python train.py --n_layer=14 --d_shared_expert=0 --init_std_router=0.0115 --vocab_size=32000 --rope_fraction=0.25 --attn_scale=0.125 --parallel_block=false --init="normal" --init_std_o=0.0 --init_std_down=0.0 --weight_decay=0.18 --doc_mask=false --steps=9940
Below are experts of layer 5 (counted from 0) of a mixture-of-experts language model. Rows are named router (the router's row for the expert), gate (a neuron's input weights, with its number), up (a neuron's input weights, with its number) and show model dimensions 448-511. Each number is 128 + 32 x the weight over its row's rms, rounded and kept within 0 to 255. Numbers have three digits each.
After each expert's rows: a language model's description of what the expert responds to. This comes from a sample of Wikipedia text that the model never trained on.

# expert 8
router:145147144119123170125097089139163098088134129077108136130091111100103127072189115062148145092114104120147115095167115087149236084085134125112154127109153138098139169154113134138147181133171148
gate0:146068138145199076083133075105134012179128134100073097113110122122170130097080135153121145073172129115142154113116122125133164122094147149099157121077076190117135142165127112144101154091185175
up0:174133179085146129155187140104109159121082035157180145149115153145148137143104150125119166101112124132089094101145157078100142168165122154149129094137084151161095173122137163104149148046085177
gate1:129137103171203112129116110076148032110156151159127081166157155087123155178150109137129152177101128163085160126135135151095133150137080146100169141116158156129195107145135158095095148154146140
up1:120069108141145135140132113207103146118182070090148120130096108079116130131163121130106108144102094133090165138166104136079133108145124151102157136129145089144113160136102084169142115147106157
gate2:110093078092128138217135152096116134117049136086106095172147154146132076050138109089157141111111136106081109152123062100140147150141172161100134116204133073109148150104101166142141132160129194
up2:073115156137186093164107093133158170122117109106121164134184127128145126107109129145133156083137155093156153119067125136109131127169127121166138105122062142111136150151134116107118099076166113
gate3:173177140164123121189102138176149133121106112128169124144106089072131099133104110099138134108067129115066152175083107111154158176129160136098125073179105095087118065152139169135146082129103110
up3:165163097184144149142101168151103106105144066144091087133145124146153176126181110199147090116168108089110087127111133150118129098098217112096133087111166102095116082166139114093110109124122120
gate4:168163127091105087069115163109154133141196110138186093202117147111170145137132192157151123113180112183129198143189185145154150092186124115131135118093095097135185207114081101156089138120077122
up4:138131119193164122156128134108100152102143158161122128121159124206116230161196121180138141095114076113126054103097096091084131201101099081129097117128178120132093092116149165138097151187135139
gate5:134130120148102098164079115165119099154169133176070157120151114096185154103165150081138155132149147101103147107130070069141120117091144122131137131124127137103166104059133101150107106168122155
up5:115110107139158156135117152141164127116081117111121122196068184127133118135141050154098095146122130111143123151093113144094095115085128067120158094154150133136120077215156130146091121127130066
gate6:062061149116123044157101125161160101167158201184180158078166198079149151160188147070102114145079136133127198128149145145106132148133150132095175165119055119112153214135099166123119135146102175
up6:104133116130157145125082124202116173138148179123128143124164168056133089151161096126099110120088115146158169188098120113106140129093155088092141141081151097088093134140173162131152141150164143
Number continuations and units. Later digits of long numbers, year ranges and units after numerals in tables and stats, such as –19, km, century, 200.

# expert 11
router:100117151118126111115082125154128132118136134156083153126081120127158139127140134164110161158107131170160119128121124166132130144105155123150184123132127116169124126172065112185111113110128120
gate0:102141074095123079126148156147147187098116145114182107112143164145182168185112109118059136124064106174164133128151104156151122107160069113139169075114091151085134094040080106165162114197173114
up0:088130117153171158094115094131144185133201152120167162154184176136085137167154131085090142170133170122183083124037133133128099163135106063171138145152132095081125130163121098075074123139097136
gate1:132128107156189152134153057171082145165140130119161124136144176103142136082103175168133097113119095163115138154144095098150122146189149140143086121182094135077116159138188117123146090102153168
up1:162136109135152126136145092104121143116068144054107133109093158124145100097102096151144098137087140111073126155189117182142175153094168148126135189098186120122092168116110176117163174081127162
gate2:077122110130131129164134158136108113126132097096117141148122129118071115101133130109089136098195103147124123080105152126164178166121071101145159108155059160143142140128090155096120144075165102
up2:100128119067148164158058101112113112105178092173040137175087130088189114120162093141152104107090076121073076091126128074096122204190106069141116170080101106099104082134118131175152070149091156
gate3:121119137133132171136115069133102090120086075096106178105129153097112136051125158153145154052147085096105094121170116152121150172129069104141084111156143167155176163127218049138095142100134118
up3:077153077178123153165092083120184106165062093150107104165138126070093097110104148080131184110160093108128109147136195155123178150123057145145099107117056166149072090134167133102127122114117118
gate4:119116178105115165192095136116101132135089120150151043130111117136142190078119148173147124135126125135123139127123140093104132115171068097145120104180123173142132083088090140166124114091097135
up4:127150151096097154162091152166119090165140150163160151144124154134137174124124119166112065181137146175112109097153114077097137094094118150114095136152139100086189145091162116149149096149100079
gate5:146117091105156145103123157165125143088188081151123170100130119100102183144144091138097157152127113136156138129177082137165139136107155141166124121190103149157137102166138097174134109139169088
up5:149054114140111103135109135140177063109142152154181149170160124105143122079190135088133143125142161131144098161114086133126118163080116159143123166200093124030111111080131095110079134077145117
gate6:152098173084070060139087133150126153153127160111105106144112128150132115148123135124076099128172133091138088138101143172109153115111130119153100087112107144192144107171112149126180109183195136
up6:173151105170131104125126082146092129150142105158152081127154136085145193072130170200141083156092090139139140122173083107111086153170105111101071049114088132140129121122139142196107109183122043
Month and title nouns. Month names and capitalised nouns in proper names or after the, such as July, League, Act, Kingdom, Lieutenant.

# expert 14
router:113158143163107124128121135095116145159052115086122138143127099147104078123131142125107149085103153097100140121175149130113150113134148106143090107115184056162137119171120151172074093093116104
gate0:101158114113156042165125077146120117123162137137120120148146150149121085094149154142155158080162094113154148095120122121191159106063131112162156142143119178157156197116112148116164139132147166
up0:111145120137140172103122135106131115144108102115171119093098131087169142064101123128060131155118151111117067128133126069106105189092129126061107108172163182110126120159152092150101172159145114
gate1:142154149091137127105096113122144129131113153106117128135097172138092123199124145186164142156151153119132131116091117137143171159120127139099150114157114162137186202112141180143134128121140167
up1:122109069124069079161166104114201072132096150130131104150221128089142137138104131133104104152146115048150149097122126113172121149138107146095123158127108139115143117127082135146081134103123118
gate2:081124115110163116158140112147102167057161110117187123112070128097125138055175106133106154103152153211161087115065140181095115049165106151151155125172113129209146151096159117138079115123131118
up2:150092149191149069108138158073113064144149062161092197154177135130143124104114120054120126124175137133111128165076127144134090129110158173124122112121085144153159114148124075136110123098098113
gate3:141114112108120022149166114148135106135167104133110159093173144103159084118144089118168089097123151086160177121088154068165113163145100122099191114155097166056113108091104120195173182163135158
up3:086110192092145127129151092140106105148140112093131135114120119080150138122143125103137154150113080098112113091060158114186154129129145134111138172135068157136138146164181142158152138175200153
gate4:102161149144169143102129121081134136114146111142161118066160153133166104137116189111093185157115163147099111151118094110141101100095190131127119088200161165140141119136169101167125179108161153
up4:106153083124168090116071117168097107134053116092042099191130093160156166098126194172118051103155141137139137151109105102125159153137106153099069104094146119128156072121130138116093134132073085
gate5:131161112108119100158119187101148155078186164155090140134184156181080138146118140160117143099166071159166095202163062118130141123093168203130163124175157133085119090083148138150138125151096131
up5:145163123061058134132103128118120107140143150133071093186117060133206178106088078157171157118104065162116105114099100148137151127172091125146044139091124102151104086141178169192123126117167162
gate6:135169152113113157060024088185104130086079180156154183089147111175108111084129146170139122123043171123148177177125091113127124172152116133079130189108185096118112156153114201114134128104059138
up6:100132114115110142093115148100159116131134099183159152141163102167070136166134130130162060137132107072159136108146141182146150126114156104074167146068134114065160181137090102176063152136110153
Foreign particles, scientific names. Romance particles like de, la, di, species epithet pieces, accented or non-Latin bytes, and prefixes like anti, water.

# expert 13
router:178068179148119092093161096127138191091148094157133116167140074135154149104161175149124085122109114096072099103126104147096097102171140148141133105125146091147103096124148164156128191083152170
gate0:078139148154155155136151102124130114124150153136091121106122146144147127153121074115172092111153077128102083191095086116148120105045097184106116132141098140137156137107123149088133132137152125
up0:145109128133187129120164126109111072188124159221070145142142110145124179148154085205168117078176119166151165154128102105166052134093086086129073146136110179103109125082144182102188079154107090
gate1:154108145143101137170117082138118147162113175177153099166109121158165077091131143103131164105085131182102119139158062196130110150177126164171155146123103145176079137124091115118126126103090170
up1:125145092109105077119113059141175106196079062167135150084167161086130133126100204138115160106117101077120133123134100129133078097090092153121058102132113158106076131080146124115128106154157113
gate2:104132142182146062130119085143134113055142118117119099110121063126117129133118166067168108052122093123101077105125130104114083140136131119160161164154153129177175094115078099101091122154122138
up2:175155155161170129107131077103090114175070189087174112125113108129184111127107175141177126120117118105070137133160116131070164059171125113210171116135112130149122127154163126165169145135164180
gate3:091125120146127113210142115132145128123168078135179131119179094163054176084130144133120141110128113120120118101117165131166065101143080090083113159158143138123064131147158060096134171111098082
up3:115152148155111169099152090078126143133131125120127112129148087124141147105125143095124122187098095137134167142167118047087132120160135133136155137109136167133108089177183167111146112084148112
gate4:115139176152157120165118050184116113135165149128149107135109125182131165144114085141103095096160165153173133138096154116206188153170126186171096189166113154198151189099079126129097139100058115
up4:123162118118129136145128173168092153131111187172122163169098101129109158163143044113108151125154124138145146186124088081153107118115087144173091061183086135148078112130081082113114108128043028
gate5:106102130161114077109095145112128122094115104221116074131105109116136107191175113118112130107115125125169110095090154119167121112139103094105071107122110184106130123132020114166089083134097099
up5:115142159178144130080101053103163216078149155120124148160164148164121136150160176108117120154138124129128046113106067068134121172123111102119128138127140144110056153100186131133089111137231055
gate6:117087154127170179081103090135111166091136138117168140126129111141133100126089164121089111121159124178126132075134113088120163153148146103106157153069130172100125151135114184126134115145112124
up6:113150114163133107142179084113111098171068132148107087121127184166115107097098148073101079130138051069147101125172100149151064149152121095213119161145113174147084163112083107147127125195084073
Quantifiers and adverbs. Quantifiers, comparatives and -ly endings, such as first, only, few, more than, tallest, certainly, adequately, plus possessive 's.

# expert 4
router:126094132101169090108166152126137114132137136155172102108182121129141111177116101159162111127186162102130106109147150119094142117148139141135145204116164128239113142097122072137093103077102167
gate0:139181141051084104141108120147106141154124091150163073129125094119183079141156086104134159209098142164159123134075130134130145143121142121166100107049117164153129184173089141172186140071137103
up0:136098129103089170145118140140105105050142071119080114146097106081117124130091194140103072068125085078101163053135116165165162056120151148119122139088135075157127115127144066136100199137104172
gate1:101109063159124058124144130149090149143154159118118144128213113071157140131112168146054137126161134133145205068195111142101172109150113119099141099180136126096108182087164092120151119142130080
up1:104103145130151128127162130144135094103059132075097099140093139105066136100129108134130178136153112116122128173073165106161143151141166124116122147049136112118148093141118145062087064121130106
gate2:140121134146132067160049118180131110166173089102166148166125145102142161176119115138128140151059129119129131149116126088118113164141110108097104107172102172205158130094162168065061113088092155
up2:174110184139157097098077142160093125119164179112142109098049145145106120115056128162206076123106076069182098128179156172167138147096104061158177172124110160131048172133131120117163179137133134
gate3:156135123175134051154142155161122072145160178134100175152107145166153159100131118158152137137130160138147119101077141092165098155081089136059129146255095160106120171080101148139167182145129193
up3:116154188160120075134194091156142183138139071130100123124103144121085097131141130124245122107153123142098084097151176070137120167119132162117154130169129164131118076198126152108087129111076178
gate4:119100147151096090135117145193094150118128161120118127157120175163190124098141102108138133131194201133164083096108116071147129126127164102121154179156160102117153118100132048141121078141076089
up4:196145143125131102117156100147166106142166040128156158127086145106144139130157152160089122097080044120103159111129133135129081151064147139129098064083124153056155122156138152100108158116162173
gate5:131070098161117119126128185112116116132102150184077115125143085131115223111108151133124153183098102164146178121094172151139174195116116086148120101139114151132179144152136092130086115052132116
up5:115128184147084131141120141083097112065073087139119125142099134169172157119120101134144136149113136120157131076143172141170128093177115196121136130116117123114099098173198146122117157143144075
gate6:125166159121123136099218181166162110121183122106128074131121118095169144183093150100144088099135102124162076161110173105062111062155094109148061155121117073127143070160096090135063111093129167
up6:119131146112118107118089104130134113126149143085152134074122171137097132108095139081093163124164158169117174173132115158191212135065074126087134128104116160142084188100084115104134169132178105
Mid-name continuation pieces. Word pieces continuing a proper name after its first piece, as in Le-may, Wo-burn, New York, Carolina.

# expert 1
router:101131097082083162171141105179115144071121190137102142144129168145120157212129176140137139108080104153149133123135072149110142128153115067091099185178124121077176094084138125131112146137075083
gate5:146129118140202135116146111106103138134172206123165065211134176160099130112181204135140173111173099129136099167159147129153154130121081136138131115153088126115155140123143165159180141042123164
up5:090171142145193169084048086110160147169113156205135214175129101055109101098153118143164091174156132148115107104121166094193127111093116139137118146095109164155156129107095137185119061106136138
gate6:150114127155109133156119152117141143072110162148105071052170062098105084131162180141127097157172129117107090116152191106145114140123086086142155102172163121138154102102068164168118143091106143
up6:118075130183142157195112123061112134124105158144131042159119100115117141117095087155107179143126105092100170089133069138080141167126065056123151153095161145114135130112110109146156208071139111
gate7:135074146183072147167111113152165105086162143193140124128180147135144111089149147134150119203188152145093131112141091167180129253150082192156153110134159152173180128101116119058119107147134113
up7:085133146156167177101058136097145094208151093141147133083138125129139158202111087136143123119127138128107129135101166107178167171215093160101070198085109137148133119144109127158170183107129145
gate8:069128184115108114137103168140166094110114113109112203150180071066103132109127093084132121126101137133112185074145088159124092175097113101098109081080091117074123117164121134135118128098138129
up8:100115074076137124160119140126105117094175111130113090113102129187142096148139149115126091164068231131155123117144060137118165119058119151056176083132131116130129173155120127131174096208150139
gate9:140098156105141117088085143125174110148123143097183183108101158128153097060139148135147174139112176178123091152145148111131182154176083174136129150081075139099102119133146063086102118081155149
up9:122089214146109093088119106133143189139112170106116118121156169124160169136127162130113097146144167105101094182084105128131151178131150153046115122150145084110165125164135137092102149132132105
gate10:060141059152211115132116178161151129168174127122156084185127090115107132146116179115115135199155092139118084138137150093113105094115111058086108109164088127136136135110156100078159093137114112
up10:109118116115145101146150140154094139147103145121119179131083165126120144196108131159099159210114129184097111145123142097109122155116127167127158114164161133115094118134125142110134091102155108
gate11:135147133112128129169130122136072161147134133180093115141107136148163126151112118123137123095166140162164105170111143165110079129149127169189125167169088162144147098129167096101126133083157116
up11:128139109102166207128164104102093159139130119141119155136107101120116178147147156210151105151191095123145148126149056101174153196177103161138102152116119136096134072116163130121170092123133122
Punctuation after names. Punctuation right after a title, name or clause, especially colons after series titles, commas, periods, table pipes after names.